config.toml
lr_router = 0.000789
head_dim = 64
vocab_size = 16384
positions = "rope"
init = "normal"
Below are experts of layer 6 (counted from 0) of a mixture-of-experts language model. Rows are named up (a neuron's input weights, with its number) and show model dimensions 0-255. Each number is 500 + 50 x the weight over its row's rms, rounded and kept within 0 to 999. Numbers have three digits each.
Before each expert's rows: a language model's description of what the expert responds to. This comes from a sample of Wikipedia text that the model never trained on.

# expert 3
Description: Pipe cells in wiki tables, especially minor-planet and roster rows, plus sentence-final periods, commas, colons and closing parentheses.
up0:569466506391464451436480517507542547498441490444524517509485542528488482555533414527443414524559556530446552460509533503453497510537482462528514597479542532483510501541455513498463404351490543532570438512450506531537513483454522415526550499514448416440510456532485486475583551492493554446430425548528390472442500538455452612536471449490450497494543466484617491473487523454530450555483577584418447539452449562436399462492457499488557517462384432508577505492561567522518571494541457545521449474678474460397511503462473493539513488473566607452485547544556556576437480558530521440511564511419447493458436427518502501495558423509631461556522517430526514471517571529508482514443449585401503513568519438422492574541444496448512454493567446473496435520403546519463500558543536
up1:566531495499434534493489484463535359559483429469521586513519489491450491468440413495494557474493386481491466550595574503431565575509538472467527638438551531520553530460606499481518441506526415473484468506542514489509490516526496412548582505578539389432480502558436482518558490403471522495449502461484530553604461406535570434503440500448548546472453582385447466478441463570446519461456499499520507642574504595464459486515554505493554448513458502502588484457448621532554512560462507565539507563491589597525452498501458546531527524481551577480406593524478571485431498541427467554569494526479525554471547429519483495546433484507525506478420524532557553459485461541565520557488501579503489499521554573499525507480483465424517477471582379454504570458477529505468378512460463
up2:476475442464453576477507475517549462573477526468620528587529497525511476460438383496540441468492500518532511515499455405490479541594468423477562481509537499591457509530579500510520513537570489554566536465498550537482511491497412544463434536498557504496395533482484438405521536498486471485516490530565481496483497482552469516498445474470526522570499569509558530447368523513421379397487440487514391589472496443504489505509602555618540558531423440436527486475458485466458574569515466570483459513436528575577442443476399505610574468465442520518459523537448510482502507517550572535438443498615501401488503408538575486531495505549594439500533480452504488520527458443566527472410550506447502525652513486429583557559480557540585480467541555440454541513472575502528512384485474
up3:541431467584520523517478504453544538458500441627489455460526515490490450423513426482471534479357570514487510472539474593507425438435504456455488511553459528487535545577542488557511483497487482494501550552636511489495534563520446450480609465477447444459422551579495553450506520508547411507468458427536537540489542567537607569431492541510549486518428548591477485544490507542497507510492493628514567440521508458615414573467473545513488512551496541541561486505422543524449552435514471458574502509496546494514518544399582551507527483420486546598504505484431454521457493569447355572548489482453505537543476504515579529489634480509507498482509542503455506443524561538509347576561492432477495488480558542526515480487529479511419548644501494476562506485431460412486509469560373
up4:604513452514465526511490593583508461479491498439569485642431477518430520442459475399471495480426526576572509520485528488512408566440486456461535541511434511540526469505630550522481596435520534410480479492501529482489510485424476529589496502420466434428478468455433478540469480454550527503443542488429523415445516540511514598470490521387531496573470524448493512397429433451460457474456473451511445510408447530449570449522541413507591560521432500486551440455499480476481541497593448536451424465599468478520560402557525441530526528594498572529444454518495509443470464457514571509487559491505487515545590394637436570479497516532508459503473499436418456525408495565476497558483502531532567513488487635420451453487450511601529495505548545519472427477478518501519450550575464
up5:533549584544429482476488557535450553592549432446499527517593527575418510422537408555463533530579526575510519409513497465516391523499501430501432513465482432496511543504482421559503484522518490412527559472542417541582535450529517515461567458584600469452444499538514496470511486494568461522536519447506573589566428526422576535500495565451506478511550418445484437580512485450496450508467553528444403552529504571462474464480488623462515434498485484479499465477460592510527636432594490557406456610487493510536507531530490506503524462597494536596549508456527545478466454430494442508490478494497518526498481433528449518440505561574514531664463555464543521362490503558471458588511534491481527575524491473544435496579543582482501450553495586475564547425489542529580434540476494
up6:525512532541511490454444506502537472517585491566504564514475527470452535506460439412562560540468511512432561551514594510449438438435517408413436504493536426452461559443500455470525518522522440464436560559592547541579472587481528361451500555425523470441520479624528562483448512471555375508486396470503494608514519518550514484547537484523571492481525582446590516569526531551504536506469501492388456509539427527592404516488511420505541517539427458622588422481452463462510579488499453574534503519571544474488532486450637565530473532535559507477529605511477428510485493555490538515466484529541518456510418487454562542571534483479466594538554545555408538420512539601538455429516526405494487523548533423471463501535467447491512594554581439477526505502481547517476524524508435
up7:539494474486632485456562518569544448496522421490491478496511499534311606502578565488443457468390378470394485456527501442520509443551408536550578483521500495497469475544526545501547447552432474461562471480488478550521462566540534488494549571488486547445525529477490490513591528474563489464480455462512461529536447487524548540504442479585508392428539565486529544540543433506482546551574587565460542586616438478495499511416451455475476487386520492581442454541536480469550480540486507555482488533573547492439594469447503431488562560505469535502484508538563510468388508429446476516495597482520485479510517484610469565447557503567521563492421423474484495479400543517540424515650442532474503516437523534560493504543496458491479533460450479584571544426425433475555487428490485
up8:502573527555494523506526491507544414404482393496540508538561564499490510546585558438387503559433504499550385479484528500549529485532438540443452538547506541571483456532507474470427423474425547478598536516445547430456496399513544539535567450373534510531412504580482492474425426461492516526433537536501433576545518408518455590608535550513527504462502485612516500452461424459473486520591529640441479453466485597509366492440468460414567543515575468470472417464459498471511533517443524527456521457550541559582468516501449569442422536482535532520559525511526488586453471507439454559513564467408562518515504439545544532503415482449462507471428502432489480535535501572549524555493457561516483450563449504467453499463573537394500565459451562510559454492487443481497587464476484
up9:552517482522444590486390546500434449594491521438535520506499551548634495455553530582518519524556517465539424398547506481491514515493473435479490547528553569627519506581503368462422558404458440438534530487499519491567479520517506499485544618471497353528462494565494517500510524458558409419514468442517568508515414540440570455544541477538443417536546559600492517404533553487558538487592486557481440530465457509470452565519491508555514610518497438445522527496433478473470510509471506473414534481441572503516490522508528435442511513461413492501532493527496563566408521587490450548542573430550530425480522528522488523533475497470553547522506422506621497443492487428507480505470575529483522536629544528514486563559505469398523536520594528610432511526487472476491554550429419
up10:550452428513455554511467464411522512544531443515451498575583479569532595479451467519518415510509476435586472401427629492551558611498491516540478529511488507493605550495540486526450577486474455446548530564441523492448488414467576514506473538523563471594456476524555465600507551540552463480544528337603458454467493517463510509599576509491519461525540487575541521524556547537505479554556539478444497448554493506478471525444573486604446477424499528493505467422509543520390478518513410492525542539475452335560480490429417461573514559572494490469490567561497517472514446493496478582512487548418461475467464485527541488516543569593579594457574497408472428463518488460546522466564505581502505482534463486494416488434541504465476526448469475606434535597531492442423504524510459
up11:598532483479491594480443579515506511560560492492524494436474469491423524471458524515521494479441421395479404467500548435560490438602418460526381521570482415506413558473445422468551454482579375439478539506528437432496538494493531580389621541447554489559446433565404500477455473474462477529532495536470545512496528513536550514425444454589557467512522541506572517446507571527521488484530398568482584541531496466491454509465406538568452536573537515510584435545452450494414544473441552496434508548524448558461532531445479439510569504537468443528497450467532489499424491586447536520524546470489469401488507540415513499471499537525492443487456499379464525579543487457557528510531531502597498502586507540489561584528539548421453454592514435487420493479502546422509557510468384
up12:515530499558448607540594516556592460591539497511475524533523514460480504525541509459543491509434450554574480515530545458521515573510528513482530549425477525464527517483447445521457527562504422481539430499609494492544579491454504559433399474531556575510502526490504522415596497501484586509489362491613406484573494475480484664521500525409430427447480601492530547470454539455413471528473487509485538490458563533556496490509542561444556558558452470449423494450526569522515413504492451541487559469536498391406515481465541497471592502513355578391450496535478492518454529533398489489454509497561540503489600530566449514537502569456527539499524500552585497399552541540541458568445537626479554552540430546499493536502528461537443498556504557476564522482507457480404503577520458
up13:606526400582457520571536475456570430557470462546465511441497473518464436462425486542451423547374451562469474448452496381453461530470505476536555600402526568492517504503534433618546475506542525409577546451520506486538487443452472453587460534493525390436361423548457457475519583504561532539454505491480368501496453455498460521583474487497483503517506461494519488476407530403479510550510395622535426521489564469471431505437569531479470542558543468476537455514431525443495522468548480436517485535475497476546452375434474485492531477585484519518498456484535575511448485448448475407558494548475464535487460494468472497501547533471495484566528468400570443486475445547597464531449424544439478471505500547409475549442518460404500495530524484601491523479496421444520469547410450
up14:512518436542465509483524542480434398555522509521548545504632499515527470577417472489387550450454483437594468468406503374421533555509481417519614490509515508532517491450591511500523392520564521452568483521510536496543407491439580444455414511469520447525590527524499557498511447426474535469501477420654435469561480545570509508489487504413451522494547582452443498490521389521549527499455505492470490480537544508535516446522504462539569502537582506529456553491506481519521525579463450485489537562593532503586434478464496487466509549495510522416470480468449615517542468474459542539448455496437451494498451484510516501430460510521576474505404442553606509503468423591570453509414496463569542559528599477546476510562512493541567562448479429523443616520385515421475454465455428
up15:510586518502445496537518495506578506486552429482497525565520582519506565485531525518517474415490515489485481455626540514566548559506606478542520649417476518529514466519470535461439568511472405542577489545500518471441451515427446446489496401497459603487504505476578507539534442580349477516556447557567535623596489479494496544518524553497558464511520528529509561507441499397520471525550500509462595457496461495525561528472517439429491481550547452537502527366517597530494489515519569527500474523487522477521508437471454546494556517489475548379395552516532462352495486511468481544522548550563454498543527446459571470417608551538466489531554540485451504386477456450468529541403524517470491417515509491523527588462491549419469475397517607594485473577562411493494504467463482
up16:590519581504455403569537464554523439473420498482450540490491556567487556456530593519520543532392404483487340511441572444567522573444484432453433578507498461526509605519505467451591562500414469515448431490493410488473481473514529601481426551492590551471455537514506560471560524408434546468453468487417501460526587471393560466452520503481534521484466440419548524430590503447464557527521358490506546501562514488549466607521461564483555612518486534485523481413460587451451567471540519541479444556493484460528547488494544525499535566488550596501535424477513483430509518442512493498492420498450535429512516583460518490448461586505451506439511491410522513453478470427469486480559540537555492454634453531567394501493509547500427507454531515459455459526510515454538473497511471
up17:458510630448433433523461460416576474502443444463524511490507541477496496419409491484547481460505525354537490470608549482551441518500535481451452468508487500417435493507590457490587353533520477562584482439497469458614553483524489503523575564485507637565496632505488513509461513429473522506433585547612577472480430508423544522387510514496532527475491485595515558523487536444497518425507480539509527544546528523425524528515484526471508521561613491561539504427492458452475573535533515517372437500531572530575464557508505509532489463433543453557515517478508383430560466554566458581494472475414519554525545415455523554502499480463435541544508488494403548565591500475544425475537520486466442517545468510557504568583490518447455462489503446407451467477435500465511462505478450
up18:554540490493466513588476457470489364559559509478518493513468544549523581402508424529563429441556465514561434390422444513509452499440588470413524454464602570544554435482492511495504513470453550501471513500495585519506529487602529538386435513506479508502355545511485492577410571389506523498540443469477520449532567464389525407452545594485486526516529510492525489566540552594529552477545431494462522505462479536459442488503532508502606570518515413544510577360461489459513463475546497520444493524487503460474491507396407555502502539498521430530480456469451480500488583509460527536484556512474610458567462449515538471537470402513480509456481440474479509434491512547478492540515562481563481498548405525484468540532603445441556454560558391452553498454560561555612452555536475
up19:569579494603465475469529471498530424519494456526468499449541590547491525435531482500511458412504485381557462408501455482513545589465473487594517471473488495543462601569529500539508512533448379591508484526468528494405536550528584546561530512472521524532560530475502413467402481500558566500477442485589442478596497553528556403404548510540483487480504469579485508467489404452546510545524528490530389525496519536490533487460455450463497466490567492552538549400464536478494512561537565519523433480546455554534514478486529522529520459441453499510419562496488476444536460520572506586493521452587572535429584495417440540528412542442509530603562593591513542385516466481468478386528538622443525463606418495506511486552565546424523507453514490488484514551396456510586396485505527
up20:591520670495515525513411495481586486558488477507515478532506459502461495521483475530471441499418516477520464512450562511605510507464495472470532455504495459486585520479518440422505453418495560430611476498491487536546536529375551556546569561537482407443370435523489547416430522409610463449471439527553547435399504561543567480533444534492518535519457580433517408456584513535584535533497467569491536476505526473441463416487534427519489494478417487535517460522527568528569496571580430502560558432470481588471459486435422428492588458510450540502528460493562519541482463502490442548532422508478503591474490420498461509451518519475439513607425506481522436426539549409437394559544541454469498544535528520544505408457469417548509494499578480410482492519515456485468530577482580
up21:512579528555372550514495433501484396560508439567442512536444590524518534448539498509484577446574502419515507499396558525529409565401447390482477502540496459577453603612574549571461496502487484461499491552483532513605517541429385487541511526526547535542504494465504490453514457462397525551551483575476523482523495593409487607494525499449480401509433514561455428491509432443528483497408482497556507473547517515587472549526587518418458484466465470572513497472480562476511553519535456559576464516477435498493467476509485465474578588556542549520527517519578536437527537462539498636484468411504460545532468410467567432520483437523525536565471394503506464439462506522482443539516520574506552486486500492482469390590532555465516514521515521438536485426377501425416531554467536
up22:594495417497449451470502494560553440434463410467525511438581513451422493445479518474526448516474518524491432485469409399428471475526614512508502543514506590469450558596570488448547488443514466483486511599517509520521481459556501450529465535482441471420466435529544494450553599515402472443377526552461588476453476423490515571481541638520565506532548516480493517431543564503533622527562520507532501427474501500449461447500532496513496490539486409492435521510465525477488468568488501470413593535554579525493536511539440414531520442535495507524524535592493538463473581528595493472480619497509494567466486479480526547518502426646513482590537508517542531508450484510613501438510439485544536494434487533401472617496535494531568577606460471503482490597474567540588540485546406
up23:487506509540524418469512551493519487397522450499574405476507536540494525553411496498552422498544478489527526520570483434495497555602438498468656583438513504500496464512505419528579493491544465591444537507496467552525527420570453549402567465460577438568527515568490514448450468603467443506521498493499542620510517417477542533533525450514531513517545507486466474498474525461439480583556538545523481493522420496503486492505517501528411525526478483511471577530416499476501516499539500571423524485444523408585516492387407512531501505524480420609484557490531447381464462542562456583464600519416522425609443482502630488477567491509477416516595448528532435501457519434565483487569440410591551563501437455585533489530582529509512492532578429503478533446526513470537437599558508
up24:531496354483392499433484477497515502384531508404583492543532503515563545491470420488582422476530510535510551535500427484508578492358511566480550557507482481494434388595504421461505506455505416442486489463433485558548511533443470493415547478527559444469540472489494504512517476498503507483445428487468505446488507512432489548495490526677498474566485436627464503562441512522495516503475577542491472536549462571614517538530556492514495535467482474535520518372440459574512513415508484515537556532508505441513507494439424490501440468478446466523538509461516573458542382515507588545401547529542503403525509593538487474442467472514543496504538509542452441546546494480551444485497528409514605500529581505431531480510635483492516478562520501459424551491390507522361563565489546
up25:618421512506500389475429624486528455549501495431550458635488479557443476343525489487554458411528481501570435452510482485503461516486465511461471543540559546433616598562551475567422487502571570472563563500507539538483542481519537411557499554545619396431472514505426520394574439486519494362486503538528489540563524559498488557397446511484491517542490494466420562488536569524560461451507540518532485525562521471499512474565565535464506455478499518490477449477535581512518495441469484532557458502492508436467497476482467455528525538560494455424498566520502504374552511483547372481558480548433502529636460511534545445576446523456497589479500548531617448483543494509471497487498415473451517454494516466427500457553505497495606472420475578414531496537466484495508456549480493